config.toml
balance_bias = false
lr_router = 0.00114
norm_eps = 1e-06
tie_embeddings = true
seq_len = 512
steps = 5568
dataset = "wikipedia_en"
Below are experts of layer 4 (counted from 0) of a mixture-of-experts language model. Rows are named router (the router's row for the expert), gate (a neuron's input weights, with its number), up (a neuron's input weights, with its number), down (a neuron's output weights, with its number) and show model dimensions 80-159. Each number is 200 + 40 x the weight over its row's rms, rounded and kept within 0 to 999.
After each expert's rows: "comes after" lists some tokens at least twice as common just before its tokens as in all text. This comes from a sample of Wikipedia text that the model never trained on. Tokens count by the router's weight.

# expert 48
router,268,137,108,169,187,148,259,273,206,219,160,261,165,175,211,175,171,220,206,200,220,264,202,209,167,206,185,159,188,174,243,209,215,222,185,241,193,191,156,145,225,172,259,175,157,226,185,209,180,262,232,226,196,138,213,206,189,215,166,178,245,155,173,260,238,256,137,259,191,220,223,203,237,127,158,214,180,93,140,242
gate0,206,248,230,202,159,164,180,210,189,190,229,143,208,241,193,140,209,107,177,273,121,245,202,127,226,180,157,279,161,230,218,232,257,168,165,268,228,192,211,283,245,203,218,244,174,209,184,251,177,216,207,228,203,205,107,215,268,267,233,202,192,197,191,182,231,256,208,197,248,177,214,190,195,202,245,244,218,181,197,259
up0,212,239,268,216,203,179,202,192,150,208,214,240,169,178,290,139,191,186,193,200,163,272,213,204,177,169,137,179,188,167,213,283,179,253,267,129,227,157,140,199,268,199,235,171,235,168,317,169,239,174,196,284,166,166,150,254,211,263,175,204,230,231,239,153,186,228,160,233,182,202,133,175,224,230,207,193,206,161,193,251
down0,218,183,213,231,294,248,200,300,218,194,221,130,191,236,222,222,212,214,237,216,245,169,129,193,202,237,159,188,245,255,143,255,162,173,193,185,215,235,197,167,224,177,185,187,228,266,304,152,222,203,237,190,211,95,171,229,187,204,170,165,208,224,197,197,191,297,228,203,146,219,135,137,236,152,184,199,208,195,157,141
comes after: " |\n", " ", ")", "%", "|\n", "s"

# expert 34
router,202,269,196,154,145,195,223,211,200,204,207,149,168,214,205,148,41,228,158,300,174,282,202,183,168,247,174,181,238,257,155,241,143,223,246,235,175,225,181,175,252,236,240,192,243,249,234,194,261,180,285,159,219,256,223,154,186,159,183,180,200,174,144,262,220,143,200,165,148,177,200,202,173,173,176,218,176,180,207,165
gate0,249,171,181,255,219,225,201,219,254,164,266,187,250,171,204,186,213,224,206,190,251,161,198,133,256,140,147,167,155,260,151,255,175,196,248,169,137,192,189,291,206,124,180,269,218,199,268,139,225,198,209,127,199,209,175,270,201,181,200,228,166,222,162,223,244,179,209,180,272,212,219,116,190,164,214,223,204,183,233,190
up0,206,233,243,196,174,215,206,241,155,180,150,204,219,215,213,217,193,226,218,221,198,263,155,284,163,250,280,213,225,194,186,217,237,224,164,209,240,226,209,201,188,176,221,154,104,214,188,278,214,182,217,242,160,223,188,195,107,203,168,189,214,144,242,186,217,230,222,250,69,183,195,249,223,218,218,159,212,183,172,120
down0,213,138,138,294,185,200,262,106,225,144,124,206,210,185,205,275,199,171,215,200,243,170,201,262,207,220,139,129,139,229,172,155,178,172,227,203,207,103,210,219,206,171,171,234,252,213,187,214,241,211,226,216,157,188,221,182,249,241,193,183,231,178,283,265,292,161,214,246,240,224,193,200,191,317,197,165,208,200,160,215
comes after: "-", " |", " the", ",", " of", "."

# expert 77
router,267,263,191,109,220,157,226,181,211,214,233,267,180,169,208,175,137,226,181,191,177,248,267,194,205,241,167,116,229,203,159,251,189,142,193,334,252,305,157,266,276,175,164,185,187,140,242,194,206,147,238,179,199,222,191,217,187,217,196,275,183,196,206,281,199,201,155,175,211,187,219,207,198,210,151,178,188,190,227,199
gate0,188,197,203,198,191,200,159,229,218,212,187,220,248,302,228,164,220,248,201,260,184,149,143,210,180,196,270,187,235,178,210,242,240,210,221,238,168,257,281,210,188,167,214,188,259,171,104,169,188,167,74,234,277,174,202,183,202,162,197,210,209,173,214,236,178,189,212,163,205,190,254,152,242,238,189,209,225,260,217,213
up0,199,164,133,234,190,199,210,228,205,259,213,256,158,282,246,179,255,229,222,211,213,215,162,201,181,220,221,167,273,215,247,242,216,266,188,205,206,251,172,201,233,169,198,199,228,126,189,161,185,253,138,287,196,167,193,155,197,166,162,217,227,172,216,260,247,163,189,175,169,201,176,136,222,241,148,193,203,162,220,278
down0,303,168,161,180,190,204,183,202,196,229,183,244,228,206,230,275,224,191,144,236,228,201,274,157,193,139,204,157,277,228,192,253,133,202,210,229,159,136,202,218,283,174,245,192,155,218,199,157,149,251,264,214,179,131,211,189,154,281,168,253,169,187,191,141,185,202,194,233,198,210,184,266,234,238,255,219,193,178,196,132
comes after: ".", ".\n\n", "s", "\"", "==\n", ")."

# expert 127
router,255,173,274,158,153,259,212,294,223,213,201,181,228,250,197,264,187,174,188,188,189,221,124,134,130,211,138,180,148,198,174,233,225,230,142,314,206,190,128,162,228,292,223,192,237,206,181,202,243,205,256,169,175,283,204,191,179,171,227,225,172,274,220,218,232,154,230,164,155,151,170,242,193,218,219,145,159,173,166,149
gate0,188,192,190,274,165,182,248,142,96,201,271,230,163,227,217,225,112,239,131,206,189,155,195,164,140,144,126,196,244,190,240,159,239,140,163,187,295,183,230,208,165,208,203,162,147,203,284,240,150,211,169,177,158,186,218,200,190,278,227,235,239,140,229,175,260,242,210,237,212,180,204,167,233,233,194,273,97,180,231,173
up0,232,229,181,120,207,173,155,238,260,151,118,168,224,184,161,200,228,162,241,168,228,269,210,229,256,237,287,178,130,216,104,207,149,247,237,219,162,235,187,231,243,165,169,236,269,221,181,101,232,159,278,249,270,219,159,171,193,101,188,122,201,232,206,237,182,163,222,168,206,274,216,180,145,189,165,153,293,186,161,240
down0,223,173,163,227,228,201,231,151,202,151,176,260,243,259,241,185,164,193,155,126,220,206,242,223,195,139,182,208,246,230,192,135,178,173,241,230,186,248,262,241,161,239,233,277,173,275,198,142,168,198,102,202,140,184,183,149,164,266,218,152,284,146,187,210,239,186,161,217,205,271,197,270,132,203,151,242,237,218,197,185
comes after: " the", " a", "ing", " was", "'s", " to"

# expert 23
router,200,169,168,222,172,237,268,200,263,207,189,193,194,170,283,178,186,250,171,190,234,163,186,179,86,161,186,184,150,203,256,200,191,211,198,104,157,128,211,195,252,142,192,161,206,191,162,252,235,228,218,199,145,273,215,233,215,231,179,222,277,169,187,203,235,155,177,187,145,175,181,185,235,207,170,192,197,173,227,133
gate1,184,172,288,163,200,108,192,233,205,221,185,201,195,222,202,159,137,188,210,152,153,128,145,205,271,222,251,240,187,184,203,163,252,218,142,177,210,292,155,218,156,241,183,201,221,249,185,218,119,165,154,205,177,197,197,264,253,166,182,229,103,141,176,213,109,147,110,199,261,202,144,256,201,223,143,156,169,173,230,183
up1,195,297,156,249,210,164,248,235,246,203,278,295,220,250,217,199,160,137,259,231,239,154,172,197,273,246,246,210,188,247,248,128,130,136,188,197,200,226,173,252,185,222,239,190,260,184,167,247,249,238,202,205,239,198,123,201,251,214,250,173,130,197,180,186,132,153,178,268,190,194,176,251,216,129,252,202,177,186,141,168
down1,247,204,237,206,215,234,142,220,210,158,234,216,156,195,201,199,204,144,289,147,126,265,185,160,235,159,232,150,151,153,225,142,273,231,181,241,193,203,273,243,177,189,225,176,256,189,227,140,164,199,194,180,288,208,190,198,172,126,229,177,194,121,198,193,243,144,242,213,195,233,185,233,191,230,214,223,229,214,153,241
comes after: "al", " B", "r", "or", " b", "b"

# expert 60
router,230,174,152,159,137,205,199,196,173,233,199,253,209,218,223,191,241,206,268,180,177,216,204,253,159,147,163,142,190,184,211,229,253,184,209,222,169,200,220,208,172,214,173,227,236,164,130,193,185,195,232,205,194,213,180,264,146,219,241,166,178,150,192,135,129,202,145,159,144,185,194,194,125,181,158,266,274,190,188,308
gate5,200,173,173,188,209,202,235,203,173,234,158,266,220,208,101,169,226,201,220,151,131,160,199,202,189,208,255,219,171,205,252,161,171,210,186,229,189,238,166,181,129,183,201,193,228,282,188,179,204,245,217,180,168,110,190,221,190,163,267,159,223,203,199,196,160,98,193,166,221,231,177,206,198,223,165,241,220,196,243,239
up5,204,248,220,202,181,233,135,229,218,196,146,218,240,161,271,190,232,160,200,166,224,248,213,178,208,202,230,264,183,154,228,153,218,170,165,221,160,197,230,185,234,229,176,213,246,235,160,158,241,265,169,182,215,231,133,194,133,157,151,328,254,256,184,243,193,172,203,226,146,183,140,180,215,206,126,210,194,187,229,182
down5,202,277,216,175,218,227,204,191,289,189,175,210,179,108,185,233,161,197,126,212,262,220,269,186,197,157,310,125,245,215,251,178,165,148,214,171,254,238,206,116,169,179,193,188,237,151,179,228,170,209,150,319,209,197,173,178,275,192,266,185,202,185,206,199,171,136,208,196,225,168,229,199,203,191,172,194,153,241,192,192
comes after: "or", "art", " part", "form", "iz", "duc"

# expert 2
router,222,241,228,196,175,221,214,250,216,276,257,188,189,158,214,163,188,228,237,183,201,262,53,180,216,156,165,207,190,246,216,152,236,171,170,274,151,216,200,169,198,228,209,213,224,197,223,147,216,140,261,132,216,181,242,221,201,133,161,205,183,232,201,154,261,152,265,192,179,231,181,244,172,217,213,170,192,225,204,125
gate0,245,243,190,243,199,206,171,183,208,156,199,171,215,169,181,223,226,184,185,185,188,196,246,220,186,236,208,187,210,161,189,227,202,263,219,181,231,161,213,210,173,225,160,130,155,242,220,243,188,230,144,293,240,231,234,183,220,296,178,112,196,178,174,214,134,215,150,251,202,221,200,155,219,192,120,220,259,271,173,232
up0,164,160,197,212,227,150,150,143,181,178,131,231,174,199,194,229,257,247,196,200,219,183,244,265,218,188,225,198,228,186,167,288,157,205,221,163,261,186,241,277,190,102,216,222,188,168,207,257,250,217,165,231,144,132,194,247,195,224,180,116,113,155,148,138,241,248,173,228,140,164,262,171,259,141,182,166,225,136,201,236
down0,231,194,188,201,206,141,193,261,215,224,234,198,195,190,208,228,198,230,180,244,148,142,183,246,205,193,175,160,183,240,130,202,199,142,105,136,206,256,184,134,232,191,178,206,152,156,199,194,269,104,187,136,225,210,169,173,254,160,180,256,250,236,174,248,204,184,161,150,161,157,209,246,254,194,240,229,208,182,167,197
comes after: " |", "-", " d", " D", " the", "=="

# expert 125
router,172,178,116,237,228,152,235,232,144,225,126,168,197,148,213,183,236,168,218,171,216,277,176,253,135,203,220,141,238,304,242,236,224,250,228,200,145,190,235,143,178,198,249,194,183,212,143,189,167,197,210,172,175,175,273,194,231,214,207,171,199,219,238,142,247,212,164,116,128,185,202,183,189,225,234,275,164,257,172,202
gate0,213,193,205,221,184,199,151,196,153,215,243,178,225,213,218,132,186,199,220,227,178,189,134,135,209,248,186,220,175,172,195,218,252,138,172,190,193,179,302,196,210,155,175,131,211,220,186,223,184,200,170,168,168,173,213,177,213,104,181,132,191,198,173,214,231,202,221,203,199,120,196,111,253,249,190,224,212,192,219,187
up0,240,224,200,241,234,250,197,224,235,221,186,200,258,199,226,179,184,195,158,99,231,247,224,121,206,266,196,178,193,175,183,179,255,173,147,204,167,220,181,233,260,183,142,148,192,230,143,257,273,216,157,185,189,226,163,143,184,186,217,167,250,188,140,291,201,214,227,212,206,184,214,119,249,214,195,171,127,134,158,250
down0,230,223,203,171,152,222,177,223,174,248,217,169,204,263,241,168,205,263,208,189,165,210,235,152,181,226,255,191,166,194,197,231,231,226,194,184,134,198,214,205,177,216,166,184,160,216,176,234,250,129,234,188,161,256,267,215,209,224,229,171,225,248,113,195,189,183,195,224,201,214,154,187,140,216,222,249,239,122,203,205
comes after: "or", "ag", "g", "re", " stud", " Sc"

# expert 71
router,209,276,200,220,160,204,262,195,216,159,125,175,271,186,131,235,207,240,128,170,196,158,207,247,190,249,130,202,222,146,111,150,180,155,141,197,246,184,155,232,220,202,175,161,217,197,216,235,227,165,185,200,156,233,272,205,182,206,131,172,172,239,257,264,125,147,244,156,209,222,203,239,214,259,252,230,113,187,242,173
gate0,230,193,197,201,186,206,203,257,161,200,182,222,161,189,161,203,185,219,208,95,155,213,201,165,219,200,223,242,174,190,178,184,186,235,158,213,139,197,177,170,195,210,229,181,200,209,208,204,170,246,242,151,192,158,176,195,280,179,199,270,238,272,157,206,193,193,244,235,252,138,113,276,138,248,126,121,186,183,218,266
up0,191,191,259,107,182,240,213,122,200,240,200,258,298,257,137,192,192,226,248,190,179,220,223,219,202,237,219,221,169,226,229,239,137,170,168,131,201,270,174,178,135,118,240,235,221,202,184,247,201,191,228,149,226,165,196,188,164,227,166,165,238,230,215,204,113,197,224,225,158,188,177,203,155,240,179,235,171,205,217,228
down0,197,126,182,147,205,201,253,220,195,209,168,260,253,191,235,190,226,226,188,167,211,197,158,207,197,294,228,272,207,183,214,200,197,223,271,165,234,222,158,227,186,221,119,86,189,212,206,231,191,266,253,166,202,199,185,212,166,173,112,179,106,130,218,192,151,180,192,274,221,150,196,167,254,221,211,215,168,195,154,165
comes after: " c", " C", " in", " s", " S", "c"

# expert 122
router,174,244,190,201,128,243,203,203,264,180,136,217,263,138,220,206,224,237,207,217,154,202,177,195,237,184,147,235,254,189,166,264,213,144,185,201,143,232,149,130,140,199,148,217,183,178,265,127,207,201,222,163,225,308,303,159,207,183,175,163,225,180,179,180,251,241,233,224,220,155,145,176,191,240,209,177,144,156,238,135
gate0,182,198,255,203,147,182,240,169,165,156,198,282,182,165,180,244,184,209,169,210,185,184,260,219,166,209,200,231,232,243,179,91,209,171,197,193,240,193,163,277,227,260,272,260,185,126,167,176,212,216,216,166,203,147,141,179,243,155,213,135,184,335,216,160,182,230,170,182,149,256,220,166,232,263,236,233,192,149,189,191
up0,259,175,156,188,205,143,192,218,252,243,224,127,263,197,187,169,194,235,232,123,243,259,167,217,222,223,183,229,168,137,206,219,174,233,230,184,248,205,237,152,185,131,197,177,214,274,234,271,146,176,235,178,189,177,242,249,144,281,191,262,179,246,187,218,189,199,195,210,204,164,214,283,180,200,260,192,191,200,195,167
down0,224,197,185,207,205,171,224,150,229,246,218,202,201,175,220,175,195,231,239,240,242,248,195,139,192,217,149,206,164,169,213,167,241,206,246,176,235,192,247,174,241,171,144,166,185,171,250,198,247,243,180,181,242,224,253,177,185,278,216,136,214,174,188,128,152,168,202,241,197,211,222,207,204,143,201,162,234,187,197,183
comes after: " A", " C", " e", " E", " c", " con"